config.toml
normalize_top_k = true
balance_bias = false
max_seq_len = 768
Below are experts of layer 15 (counted from 0) of a mixture-of-experts language model. Rows are named router (the router's row for the expert), up (a neuron's input weights, with its number), down (a neuron's output weights, with its number) and show model dimensions 0-111. Each number is 128 + 24 x the weight over its row's rms, rounded and kept within 0 to 255.
After each expert's rows: "mostly gets" lists some tokens that are sent to it at least half of the time; "gets" lists some tokens that make up at least twice as much of what it gets as of all text. This comes from a sample of Wikipedia text that the model never trained on. Tokens count by the router's weight.

# expert 12
router [135 120 101  83 127 129 116 140 132 130 100 147 148 118 155 125 106 108  91 122 115 153 105 113 158 159  91  80 118 115 115 127 152 165 146 153 147 131 162 129 142 131 126  94 142 168 132  91 144 137 140 140 149  94  86 140 106 159 160 100 127 145 102 106 125 133 103 146 135 114 135  78 113 182 155  82 143 155  95 152 147 111 149 110 150 118 124 115 190 130  95 150 106  99 116 160 119 124 155 106 146 132 139 141 127 153 120 133 119 144 136 111]
up0 [100 135 126 130 131 148 142 118 128 114 107 144 170 138 167 120 148 153 117 132 137 115 119 122 142 103 157 109 104 112 127 108 139  91 108 167 122 150 130 112 118 138 133 110 146 137 160 126 151 127 149 191 138 101 123 136 147 126 149 127 193 106 140 155 143  88 139 167  98 140 156 118 120 122 120 167 133 112 130 122 135 119 130 154  87 112 135 124 140 141 165 126  80 115 119 149 108  93 115 104  66 104 146  83 154  85 137 124 100 135 134 141]
down0 [121 127 117 112 147 105 150 121 139 171 108 161 127  90 125 138  79 137 145 142  97 146 135 136 123 144 114 116 143 133 102 122 112  88 124  81 163 140  84 124 123 107  94 155 125 137  84 126  97  87 127 108 126 155  89 108 153 149 167 133 126 104  75 133 117 137  98 150  95 149 107 109 131 133 100 156 118 123 121 127 135 119 143 117 127 125 122 139 108 149  92 166 155 118 160 122 133 144 132 194 129 103 163 103  65 102 187 117 106 116 116 129]
up1 [ 90 114 142 161 106 164 119 133 140 136 118  89 137 111  98 100 108  97 154 121 156 146  84 134 123 101 165 130  91  79 126 164 139 141 121 110 135 125 137 147 108 119 127 100 114 115 142 155 126 130 122 122 111 115 140 110  99 127  98 124 125  92 200 138 148 148 119 138 118 122  96 105 135 133 140 150 104 142 151 115 153 120 133 182 128 130 138 143 105 135 108 137 161 127 132 102 125 101 116 128 137 185 142  54 143  94  98 154 150 133 136  89]
down1 [133 130 115 126 127 159 128 132 136 156 121 157 137 123 195 130 119  84 119  75 142  67 124 135 142 126 140 146 139 160 131 118 149 145 134 204 116 147 196 142 111 119 136 164 157 124 138 146 114 133 137 148 139 129 136 126 110 131  81 133 122 127 138 123 121 129 153 130 114  84 147  88 133 153 135 100 142 104  97 133 116 131 153 157 143  95 137 150 154 131 110 128 164 104 142 181 143 128 132 148 132 126 133 124  79 144 139 125 108 131 108 163]
up2 [137 132 139 122 104 152 130  88  97 102 151 128 120 100 134 162  95  84 176 108 134 133 115 144 135  91 117 142 136 165 120 118 189 131 130 138  82  66 141 119 148 123 123 126 142 146 150 149  66 100 121 164 124  91 107 130 121 130 135 108 143  88 123 131 142 138 131 161  90 137 126 173 115 116 161 117 145  84 118 148 138 117 125 116 110 106  86 154 132 127 135 154 145 128 117 125 132 166 136 189 160 116 104 127 138 126 122 110 116  94  78 142]
down2 [155 155 146 143 145 130 132 135 164  97 133 118 119 122 122 155 112 183 128 139  52  97  96 148 155 105 169 181 149 133 145 153  84 158 140 105 123 159  60 154 106 143 138 114 133 152 126  94 125 130 137 152 100 155 148 144 180 137  95  77 135 132 121 115 133 104 132 157 106 111 150 124 132 139  98  92  84 128 143 120 177 166 149 107 109 131 104 102 148 159 132 128 110 142 132 156 123 143 100 151 159 106 133  97 123  88 132  83 131 161 144 147]
up3 [126 126 104 130 128 106 144 148 129  76 137  85 125 142 145 147 163  93 148 113 162 111 135 125 119 102 112 145 165 141 148  84 135 127  97 150 139 145 119  98 116 125 133  93 102 127 116  88 130 158 117 110 178 106 107 144 107 124  92 116 153 104 115 123 147 138 117 146 138 146 122 159 108 134 138 122 191 115 110 162 168 136 172 160 140 150 158 116 115  99 148 116 121 121 126 137 140 120 128 128 126 115 123 168  60 158 169 105 144 140 128 106]
down3 [159 163 133 155  86 111 111  99 122  87  70 142 123 135 163 110 134 147 130 123 146 196 177 131 136 139 101 133 154 100 128 122 148 136 156 122 155 108 145 148 106 112  89 150 137 136 126  98 116 138 105 172 133 146 135 131 139 158 195 136 146  57 106 125 109 141 141 145 148 130 120 143 148 112 114 148 126  95 156 134 112 130 112 128  98 136 141 117 166 117 114 129 155 116 112 132 139 111 114 114 129 111 114 146 152 135 146 121 129 114 140 179]
mostly gets: "CC ", "′", "Ohio ", "Washington ", "—; ", "yard "
gets: "| ", "\n", "°", ":", "′", "; "

# expert 17
router [109 165 104  68 155 151 108 142 162 123 113 121  91 140 152  98 122 157 150 121 107  97 118 158 127  83  81 111 143 107 126 134 101 149 128 112 151 161 120 126 154 140  88 151 147 132  91 103 144 150 140 115  98 124 130 120 115 117 148 123 129 145 135 134 177 171 116 168  91 144 164 108 141  85  97 141 120 122 104 147 154 111  97 100 125  77 155  83  99 159 139 177 120 152 136 120 138 124 139 135 143 136 116 155 130 134 137 135 113 157 121 140]
up0 [ 83 134 131 167 145 113 134  97 155  93 158 105 119 158 165  84 122 144 157 113 134 107 147 143 130 105 135 128 137 125 159 108 109 112  98 101 148 107 125 128 104 122 165 160 115 120 109 112 115 133 136 120 142 130 136 133  74  91 136 112  98 154 108 171 115 152 152 147 114 119 111 140 131 106 125 150 180 151  95 132 117 125 143 121 146 110 117 139 106 153 143 143 114 148 153 114 132 133 155 106 144 158 113 133 100 111 115 149 137 168 136 113]
down0 [126 110 123 137 141 151 118 105 123 114 134 114 126 107 136 115 133 115 157 176 126 126 115 152 156 100  86 149 111 129 132 114 129  89 151 148 110  71 117 132 130 113 123 131 104 109 140 115 110  83 130 142  94 156 117 165 112 157 137 119  97 149 140 161 164 120 123 111 165 129 117 142 148 151 162 157 157 137 141 103 118  87 199 102 119 103 126 127 189 106 107  96 118 108 134 142  83  99 120  73  94 111 152 141 160  90 148 162 152 128 139 130]
up1 [142 145 206 135 136 161 156 165 118 128  56 133  91 116 123 125 124 115 140 153  96 145 146 121 127 165 156  95 141  96 144 161 172  85 140  97 105 145 104 119 127 132 126 147 159 129  76 113 109 117 129 164 116 132 148  90 104 136 151 138 167 146 148 173 137 128 117  88 135 114 110 121 138 135  89 101 133 154 119 169  81 107 143 106 114 129 134 146 155 156 120 141 128 139 174  92 123 125 130 149 125 102 139  97 125 147  94 136 139 132 137 128]
down1 [141 157 139 123  99 122  84 132 125  92 156 146 155 146 127 111 154 134 122 110 139 120 141 131  77 148 103 114 112 159 117 127 109 154 102 149 185 106 133 117 153 115 124 157 126 106 143 138 115 115 148 148 153 125  94 121 107 116 170 147  83 139 113  96  99 102  67 145 153 129 162 146 132  82 141 129 151 102 150 133 144 176 124 145 103 108 167 111 126 131 111  91  98 140 129 100  99 120 144 104 156  98 169 164 110 123 105 171 138 111  99 103]
up2 [104 173 125 127 120 155 124 108 150  67 170 120 143 100 102 135 146 108 132  63 118 139  87 123  96 155 145 132 134 144 111 140 152 154 157 102 108  97 149 107 119 126  83 148  99  88 131 146 127 119  88 112 117 160  96 130 117 126 122 149 151 134 146 158 108 124  66 165 118 113  98 175 130  97 124 128 165 142 112 149 150 155  99 146 144 144 142 110  86 149 107 174 130  75 165 103 135  96 108 176 111 172 140  84 121 134 106 146 132 133 117 142]
down2 [130  76 110 169 187 134 108  91 110 149  99  96 106 107  54 122 134 133 131 108 101 129 127 123 116 106 100 111 138 146 111 137 162 123  98 113 149  98 121 152 130 137 142  97 157 122 144 160 118 130 117 126 178 176 148 105 136 153 123 123  93 139 172 143 119 132 160  82  99 115 121 109 145 131 167 136 110 146 139 106 126  94 139 137 121 101 115 154 136 146  88 110 139 108 125  93 107 152 128 112  98 129 149 119  93  87  84  93  83 150 169  89]
up3 [139 110 129 112 129 152 129 143 147 148 144 104  85 144 136 116 137 136 107 160 173 125 165 139 121 139 138 143 139 106 140 140 120 181 149 119 158 127 128 151 129  96  82 169 133 140 132 151 132 148 110 101 106 121 115 106  91 100 122 162 122 106 134 149  78 160 113 135  71 153 119 115  91 164 121  97 128 181 167 128 121 141 159  91 110 120 126 151 106 144 144 163 106 123 156 119 143 142  81 138 124 136 139 115 166 133 127  96 116 152 142 117]
down3 [134 121 113 139  89 159  97 127 106 138 111  89 138 141 127 141 128 164 125 149 103 128 150 152 185  92 135  94 133 149 158 161 165 115 132 119 113 137 132 145 127 153 106 161  92 113 135 121 130 134 133  76 165 137 169 150 142 121  97 109 116  98  76 132 147  98 166 139 124 136 137 113 133 122 134 163  91 103 152 156 127 111 120 125 154  78 121 120 106 139 108 177 137 151 138 117 125 137 133 123 112 144 152 153  81  90 120 130 143 140 122  98]
mostly gets: "published ", "=", "classification", "ISBN ", "Born", "). "
gets: "\n\n", ". ", "\n", "(", ", ", ": "

# expert 32
router [131 156 121 108 119 124 161 107 112 112 152 143 147 167 151 102 128 151 113 130 153 191 100 108 159 143 100 134 111 154 123 121 112 159 142 152 101 121 115 154 106 154 204 135 157 149 148 123 134 120 132 162 166 115 130 110 147 129 171 133 140 121 147 164 100 149 150 170 140 126 149 135 120  95 121 122 132 130 106  94 129 142 154  86 127 114  98 112 154 111 158 148 150 115 113 104 104 112 159 136 112  68 121 125 122 166 149 105 164 132 114 124]
up0 [112 157 129 123 157 145 120 110 109 106 121 111 132  96  65 138 106 142 141 110 172 135 121 131 154 114 138 145 127 110 149 131 150 112 126 117 155 121 102 103 119 156 102 138 130 157 156 109 163 154 115  81 166  90 115 101  93 113 110 106 146 147 157 119 127 126 113 137 138  85 151 111 156 125 125 115 140 105 164  77 112 133 139 128  93 130  98 154 151 147 117 101 136 119 151 130 139 104 159 176 114 149  96 111 159 128 132 185 119 123 143 182]
down0 [185 112 161  87 174  97 151 102 127  96 139 132 125 167 118 119 124 105 121 112 120 119 168 140  81 115 145 142 125 123 125 141 144 102 182  99 104 131  99 135 122 121 137 112 149 114 152 152 121 119 134 132 142 127 140 103 130 171 101 131 150 115 110  75 126 164 154 145  83 115 122 101 139  58 121  98 146  91 119 125  82 170 110 119 132 120  97 139 116 165 124 128  92 147 129 133  90 115 119 147 125 117 139 117  75 149 137 130 132 143 119  87]
up1 [128 134 104 128 174 139 120 132 109  61 122 108 120 117 127 157 141 150 122 122 108 167 136 116 141 117 110 172 155 101 146 123 139 152  97 124  94 151 127 169 121 154 145 142 116 129 123 130 150 128 136 167 102 109  90 106 109  95 117 168 125 100 149 144 176 114 171 105 122 122 142 144 128 100 116 108 121 122 128  98 161  94 113 139 160  70 154  87  91 143 122 122 133  96 138 147  95 104 137  88 143 107 143 148 110 134 111 109 141 175 112 133]
down1 [142 163 186 147  61  79 130 110 170 112 137 151 157 148 153 135 159 113 135 123 152 114 107  81 146 117 106  97  84  88 129  79 143 120 120 131 135 150 133 107 153 114  95 113 107 109  97 137 174 140 109 125  96 116 146 136  97 111 110 120 136 137  91 135 132 147 140 133 108 163 142 140  87 123 106 132 115 111 121 148 103 131 106 131 125 118 114 123 105 141  96 122 138 175 158 164 141 132 136 114  99 130 139 109 133  94 162 111 134 113  99 113]
up2 [137 129 112 136 145 117 124 121 146  76 116  88 141 134 123  96  82 137 152 145  92 134 168 140 110 115 108 126 140 129 135 162 186 164 143 155 148 152 126 136 112 109 144  99  79 130  91 108 118 157  95 139 115 126  82 113 173 130 123 105 100 147 167 164 177 135 138 137 116 117 122 115 144 173 135 146 101  86 112 122 100 144 126 130  86 133 102 106 149 127 150 132 105  93 122 135 188 162 152 148 124  87 120 117 144 153 107 127 143 132 111 120]
down2 [149  83 128 154 113  66 127 108 108 109 102 151 126 140 109 114 165 172 158 115 122 132 123 146 142 128  93 144 124 186 109 127 148 130 132  92 141 146 146 163 149 103 115 134  90 143 123 131 115 131 151  95  94 132 111 152 148 129 108  84 115 156 159 189 178 122 144 102 115 139 133 136 151 145 137 106 152 119 114 133 118 153 123 132 157 117 105 129 160  97 124 143  81 140  96 129 144  91 113  99 100 143 106 120 123 131 103 115 131 129  96 154]
up3 [109 115 118 150 135 103 160 102 143 128 121 109 127 148 158 141 132 115 107 105 120 150 118 110 159 165  88 147 109 154 158 121 132 111 174 114 107 104 157 142 147 116 120 125  92 120  91 106 116 111 140 137 160 111 112 130 127  93 131 106 134 138 139 164 134 141 157 137 163 146 151 179  70 116 102 136 160 122 144 140 147  98  84 111 147  88 110 123  95 144 131 136 129 139 146 119  83 134 133 158 108 100 117 101 141 149 134 111 158 169 154 153]
down3 [162 140 127 140 146 154 117 139  99 118 130  90  95 119 129 127 125 142 116 140 177 140 117 141 125 152 143 166 127 160 133 146 105 105 137 121 100 178 138 159 112 144 128 139 147 110 155 140 110 110 106 144 146 101 137 132 142 125 110 139 135 106 155 121 134 136 149 184 138 114 170 151 119 164 111 146  96 101 171 154 145 126 104 121 154 121  81 112  91  98 115 149 103 105 120 156 109 123 132 163  76 178 117 130 124 121 118 127 125  97 125 152]
mostly gets: "Coordinates", "• ", "Website", "Win ", "List ", "MPC "
gets: "- ", "| ", "\n", "\n\n", "• ", ") "

# expert 43
router [127 145 133  80 141 150 130 113 173 121 150  93 124  99 148 108  83 134 115 152 103 125 124 133 106 164 139  73 193 109 143 126 164 184 154 117 102 142 101 110 160 119 101 110 147 111 107 183 119 171 124 124 147 120 124  96 152 142 118 133 130 149 137 151  86 155 152 105  93 106 139 139  98 107 121 132 117 160 124 117 132 147 114 154 138 114  70  68 116 115 119 174 147 138 146 103 138 141 131 177 134 112  83 103 130 150  92 136 108 146 140 113]
up0 [142 116 156 119 110 106 154 128 169 129 129 104  84 146 120 117 120 155 138 149 138 156 136  84 137 155  94 161  78  92  35 146 156 102 137  88 110 117 115 111 124 110 141 111 132 134  97 166 163 123  58 154 144 136 149 151 100  95 107  81 155 113 148 126  81 148 101 123  87 134 145 118 155 124 122 175 110 135 106 165 141 122 112 160 131 154 108 116  78 110 154 146 145 168 132 116 113 157 122  82 123 141 162 129 161 113 139 172 162 145 120 145]
down0 [126 126 157 141 131 148 107 119 124 120 107 187 114 131 163 114 150 122 138 127 121 163 127 125  88  69 107 152 101 119 159 153 137 133 123 112 139  99 110 113  95 132 115 143 155  95 194 124 125  68  83 121 137 149 125 159  97 169 103 129 139 141 116 106 122 150 151 137 150 110 131 149 129 101 126 142 164 124 140 107 119 171 140 117 135  78 128 127 146  50 134 129 129 109  89  76 106 193 147 152 120  96 118 132 120 120 133 122 120 144 105 148]
up1 [116 129 150 121 111 175  45 136 160  77 159 146 126 134 101 148 122  97 149 142 152 146 136 124 155 165 128 142 152 168 116 147 171 120  77 116 143 129 110 129 143 131 104 131 143 100 168 155 161 127 138 146 157 145 137 155 103 150 102 107 129 107 125 106 148 122  72 112 107 145 151 119 108 101  67 110  67 147 135  99 118 127 129 153 136 153  80  86 132  97 118 151 105 116  90 124 103 134 146 140 123 120 179 119 118 187 153 139 142 124 142 126]
down1 [147 147 149 126 117 128  79 120 125 119 135 125 151 111 133 125 143 121  81 102 139 116  89 142 152 113 115 161  76 103 119 137 127 118 100 143 141  87 135 146 113 142 102 154  70 119 116 139 173 136 141 134 162 128 122 135 104 117 126 149 135 118  99 173 146 135 161 171 145 110  77 133 113 134  78 145 110 116 124  97 123 172 172 166 150 130 140 120 161  97 117 162 107 109 174 124 117 143 152 107 127  89 142 104 131 137 131 125 100  86 105 117]
up2 [113  93 124 103 142 161 135  90  98 128 144 102 123 139  91 149  96 154 132 114 114 111  94 134 106 123 130 144 123 122 151 165 176 120 139 128 141 162 141 179 141  98 137 150 135 147  98 113  65 105 150 142 156 107  95 139 127 173 156 100 148 125 147 134 142 112  93 134 102 157 100 145 113 142 101 119 128 158 109 127 158 148 115 144 104  91 114 118 135  89 153 153  94  95 117 133 131 139  85 123 133 144 117 121 133 123 136 175 115 131 143 107]
down2 [141 130 115 119 120 101  84 123 119 145 133 125 141 146 150 128 107 152 137 125 106 153 136 111 151 142 130 130 110 169  80 140 124 157 116 128 134 100 126 143 127 166 120  97 123 154  92 115 154 105 155 188 112 138 151 133 123 125 141 112 118 166 100 122 158 123 117 111 101 144 143 139 189  81 133 101  98  97 130 120 158 110 138  70 148 133 120 149  98 106 147 119 164 149 109 140 113 103 113 129 109 109 135 164 115 118 151 155 106 162 170 145]
up3 [159 179 105 106  90 110 183 139  98 126 103 137 116 105 159 110 118 166 131  87 122 139  93 135 167 102  96 156 118 141 169  75 107 158 104 102 138  74 127 117 149  98 152 137 112 150 135 144 148 140 136 101 141 146 102 107 142 132 127 101 118 140 103 123 125  94 139 111 142 140 119 110 111 123 138 136 110 150  84 153 101  98 108  88 138 122 140 118 131  85 107 127 146 136  93 150 176 153 120  96 135 120 115 176 118  77 186 112 140 156 143 103]
down3 [ 81 145 122 108 138 103  95 136 133 112 171 119 119 108 139  83 130 130  89 157  92  97 142 150  85 115 103 135 125  95 134 112  98 167 138 128 129  80 102 124 132 113 129 137 126  83 116 146 100 100 121 121 165 103 105 121 142 140  98 103 113 111 148  86 120 113 129 147 130 110 182  94 156 128 153 136 128  72 120 152 108 139 127 147 103 151 136 160 103 123 119 136 170 138  96  98 101  90  98 118 132 114 125 108 103 138 150 155 107 121 151 132]
mostly gets: "television ", "TV ", "Championships ", "Nominated ", "Albums ", "Film "
gets: "the ", "a ", "on ", "\" ", "American ", "s "

# expert 58
router [141 106 168  83 104 129 122  97 162 111 122 145 150 106 128 124 136  89 113 108 124 140 120 119 161 184 147  95 113 135 167 115 141 131 126 128 106 101 100 126  85 121 152  91 127 113 151  97 126 122  67 109 108 149 131 137 140 169 131  87  90 135 132 114 134 120 161 113 103 146 109 122 158 184 129 151  67 121 135 141 196 121  95 112 116 152 101 109  85 149 108 161 165 117 163 147 118 149 119 147 149  98 141 145 114 115  99 126 152 125 121 115]
up0 [116 187 144 171 176 114 106 130 128  76 110  88 125 160  39 136 135 101 128 139 155 131 153 146 153 134 132 125 109 120 117 136 125 103 102 121 128 137 110 103 149 150 156 166 179 149 122  84 161 101 138 122  64 133  99  90 135  92  83 106  78 171 151 101 115  83 125 173 176  73 163 148 132 121 126 142 115 155 111  85 151 103  94 110 147 166 136 158 146 125  74 171 117 142 139 160 126 107  97 134 149 105 129 134  95 110 131 113 113 169 116 148]
down0 [159 133 122 116 108 126 143  88 134 150 137  99 134 104  78 139 122 138 151 153 126  93 137 100 136 129 107 154 168  99 113 140 117 167 156 114 134 173 190 124 119 128 115 111 105 117 170 140 153 145 121 186 162  81  90 122 126  75 122 109 139  87 125 142 163  72  87 108 129 146 131 112 152 120 125 148  72 106 145 127 143 151 105 164  82 142 133 137 141 142 132 147 171 153 143 102 151 102 129 160 129 120  94 122 166 125 136 140 133 108 113 105]
up1 [103 124 145 104 168 164 134 119 124 113 127 119 129  58 104 124 162 134 110 129 106  98 154  82 131 112 108 125 134 117 113 174 137 171 155 116 116 125 127 104 110 162  84 102 104 160 113 147 142 118 105 133 142 132 125 105 152  84 158 139 137 136 171 143 130 152 114 109 109 112 100  83 138  99 145  90 126  97 138 150  92 178 136 142 109 151 101 120 157  90 152 154  97 110 163 110  89 109 157 163 127 137 106 165 119 135 150 148 130 104 152 145]
down1 [151 120 159 150 144 122 115 113 153  68 139 117 138 139  87 122 137 132 135 128 142 116 145  98  75  92  93 133 138 122  99 145 148 153 135 130 110 137 145 133 131 156 110 116 159 114 119 131 147 129  89 158 130 136 106 128 147 128 108 119 131  94 147 176 151 110 144 117  93 135 115 135 145 121 108 163 135 134 114 100 130 102 102 128 146 117 135 128 129 139 102 130 102 183 126 128 124 128 149 103 122 146 184  95 154  67 133 119 142 134 145 160]
up2 [131 129 136  98 113 151 102 137 136 105 126 149  95 117  93 135 122  80 126 136 124 139 103 152 102 147 140 143 135 147 135 115 151 134 130 109 151 134 113 113 108 150 148 150 101 124 173 128 109 109 155 132 135 139 140 133 127 107 165 121 108 130 172 157 156 121 120  89 123 141 129 105 137 151 111 154 120 150 125 127 126  74 101 116 106  87 129 110 129 125 131 154 118 123 122 127 124 118 104  94  74 142 123 128 163 123 132  75 121 135 115 118]
down2 [131 132 100 140  93  96 116 126 133 109 142 151 165 109 113 125 120 107 106 112 147 138 104  85 180 131 121 146 135 107 157 127 125 135 174 103 121 146 155 127 100 115 133 124 148 145 161 177 124 119 156 135 152 148 167 192 129 136 120 123 110  97 131 135 144 106 148 118 185 126 135 125 110 150 128 161 136 157 131 125  85 115 118 169 119 156 188 141 119 136  90 134 142 148 145 130 158 103  74 125 130 100 130 100 107 153 121 123 132 166 113 138]
up3 [ 71 144 147 130 115 204 164 108 173 136 153 138 137 113  85 143 150 111 148 104 172 136 117 163 126 171 102 119 160 106 137 134 108 173 101 225 123 113 138 123 135 128  98 107 149 158 174 178 103 174 111 127 152 171 167 101 123 151 115  97 105 123 137 105 151 124 163 131 128 143 155 142 141 108  89 123 115 158 102 116 179 168 127 144 137 141 133 132 152 145 138 150 134 144 115 128 107 165 110 160 112 115 122 145 110 113 115 126 162  94 156 145]
down3 [157  94 133 132 115 105 133 165 108  80 168 147 115 131 171 137 156 138 144 135  90 114  97 121 154 120 123 145 124 158 111 122 167 128 127 132 191 142  95 123 126 150 151 101 133  98 107  77 103 126  69 109 114 130 127  94 118 154 142 118 139 139 140 130 155  86 158 149 108 163 112 115 131 118 151 174 155  96 143 125  96 143 173 137 125 166  90 141 134 171 159 147 140 140 126 132 158 146 120 179 110 143 149 131 133  91 119 117 137 141 128 114]
mostly gets: "national ", "public ", "European ", "local ", "political ", "social "
gets: "of ", "and ", "national ", "for ", "s ", "social "

# expert 38
router [111 151 164  92 121 129 118 120 120 112 144 130 132 127 147  75 114 117 129 110 167  85 111 105 171 120 135 119 103 100 176 126  90 140 154 140 111 127 116 192 109 126 175 160 145 113 129 118 176  90 100 143 167 101 148 148 124 133 153 100  71  98 147 100 126 168 151 118 144  99 128 130 169 113 126 113 142 129 159  97 118 182 166 139  96  94 135  77 137 112  83 119 141 157 117 129 109 122 133 141 105 145 137 183 128 126 113 109 153 177 156 121]
up0 [136  97 146 120 136 145 141 162 142 128 105 129 128 167  95 137  90 157 131 150 135 105 158 127 101 148 147 138 132 122 114 154  69 133 141 140 162 119 142 127 100 136 113 137 158 109 119 162 178 103 139 114 133 166 142 119  98 148 174 109 167 144  93 123 129 110 119 142 112 129 123 166 107 164 130  96 111 117 151 112 113 126 140 153 142 133 151  78  71 139 109 129 111 101 140 123 147 119 147 120 113 178 138 155 195 118 119 125 144 100 152  97]
down0 [136 117 126 117 116 111 130 137 105 109  94 118 100 131 115 154  97 138 155 138 143 130  88 135 112 119 110 141 130 108 159 115 164  80  73 153 170 138 169 139 115 177 140  90 151 150 141 123 148  70  77 121 157 120 141 112 118 144 131  94 129 111 153  83 149 107  69 127 129 127 143 123 141 103 139 117 176 116 123 177 133 106 169 117 131 138 121 141 149 130 116  91 127 152  88 114 131 159 140 105 113  76 134 135 128 123 121 182 137 153 110 156]
up1 [ 86 147 156 113 132 127  74 125 121  83 137 136 110 191 174 138  94 134 126  96 102 105 134 116 120  82 117 144  98  93 138 151 128 136 152  84 119 113 102 170 120 119 139 141 146 144 142 133 130 122 196 115 211 111 128  97 140 145 174  91 123 164 140 106 113 135 169 127 154 111 154 192 142  65 127 156 143 102 136 114 114 116 114 129  96 108  86 121 144 127 125 138 148 145 126 131 129 139 130  97  93 126  96 184 122 129 132  80  91 173 137 167]
down1 [132 134 105 135 134 164 142  98 142 137  96  90 137 102 102 123 138 105 142 134 188 162  95 130 107 178 131 111 134 150 108 120 140 129 117 155 123 136 137  75 176 154 123 128  93 142 133 135  80 169  93 111  82 128 118 127 123 102 122 181 152 117  84 101 128 102  94 117  86 134 123  98  90 149 111 113 123 153 142 148 166 123 129 129 111 152 162 162 128 105 138 132 135  94 132 135 113 119 139 139 116 135 149 110 150 121 114 100 124  75  92 119]
up2 [117 125 121 117 126 142 174 147 147 124 108 140 140 129 156 148 107 123  94 135 116 118 131 112 151  99 145 134 128 104 118 109 142 173 125 131 188  80 124 152 118 110 168 153 107 150 157 136 104 152 110  88 141 118 128  95 166 129 128 160 168 176 159 144 132 185 102 146 155 156 134 123 153  74  68  63 100 146 102 134 147 115 146 133 135 123 134 106 112 109 132 145 142 137 166 130 135 107 165 129 139 110  98 136 139 104 131 134 144 109 138 131]
down2 [125  78 127 105  90 142 126 137 101 118 108  91 150 167 161  99  95 124 125 130 159 192 122 170 112  99 142 105 161 119 132 137  97  81 115 125 157 118 106 160 146 108 147 112 172 122 155 133 136  91 182  99 119 116 127 130 151 146 130  98 170 155 145 122 123 114 124 113 102 131 142 159  93 130 102 109 145 131 121 132 142 131 120 155 116 168 125 106 135 138 130 120 147 133 149  99 123 113 116 135 101 104 128 117 141 121 129 103  79 122 121  86]
up3 [139 160  82 136 155  91 141  78 137  95  88 126 133 107 183 129 108 118 147 134 145  97 151 136 107 164  77 170  89  91 133 143 184 162 151 100 167 111 127  99  94 102 115 141 139 147 136 105 147 119 136  85 140 113 106 102 147 147 147 154 132  96 108 122 120 104  99  97  95 157 135 121 171 117 121 163 122 128 142 137 169 132 130  98 135 141 100 120 121  94 107 139 102  99 139 117 106 151 152 123 159 126 147 140 130 144 145  93 121 144 141 144]
down3 [111 183 151 104 126 110 132 154 148  94 157 124 151 153 103 138 157 113 138 146 164 173 133  97 134 103 137 186 119  76 128 113 157 127 111 129 172 131 157 108 129 123 139  79 102 122 114 182 135 126 110 121 105 117  87 163 170  75 164 101 105 170 125 137 123 131 165 130 114 130 169 107 142 157 156 143  77 163 143 158 124 131 117  96 124  95 127 112 109 129 128 155 169 126 160 125 143 109 152 139  91 170 130  92  93 104 166 146 125 112 119 107]
mostly gets: "== ", "National ", "World ", "My ", "Historic ", "Best "
gets: "- ", "\n", "\n\n", "==", "of ", "|"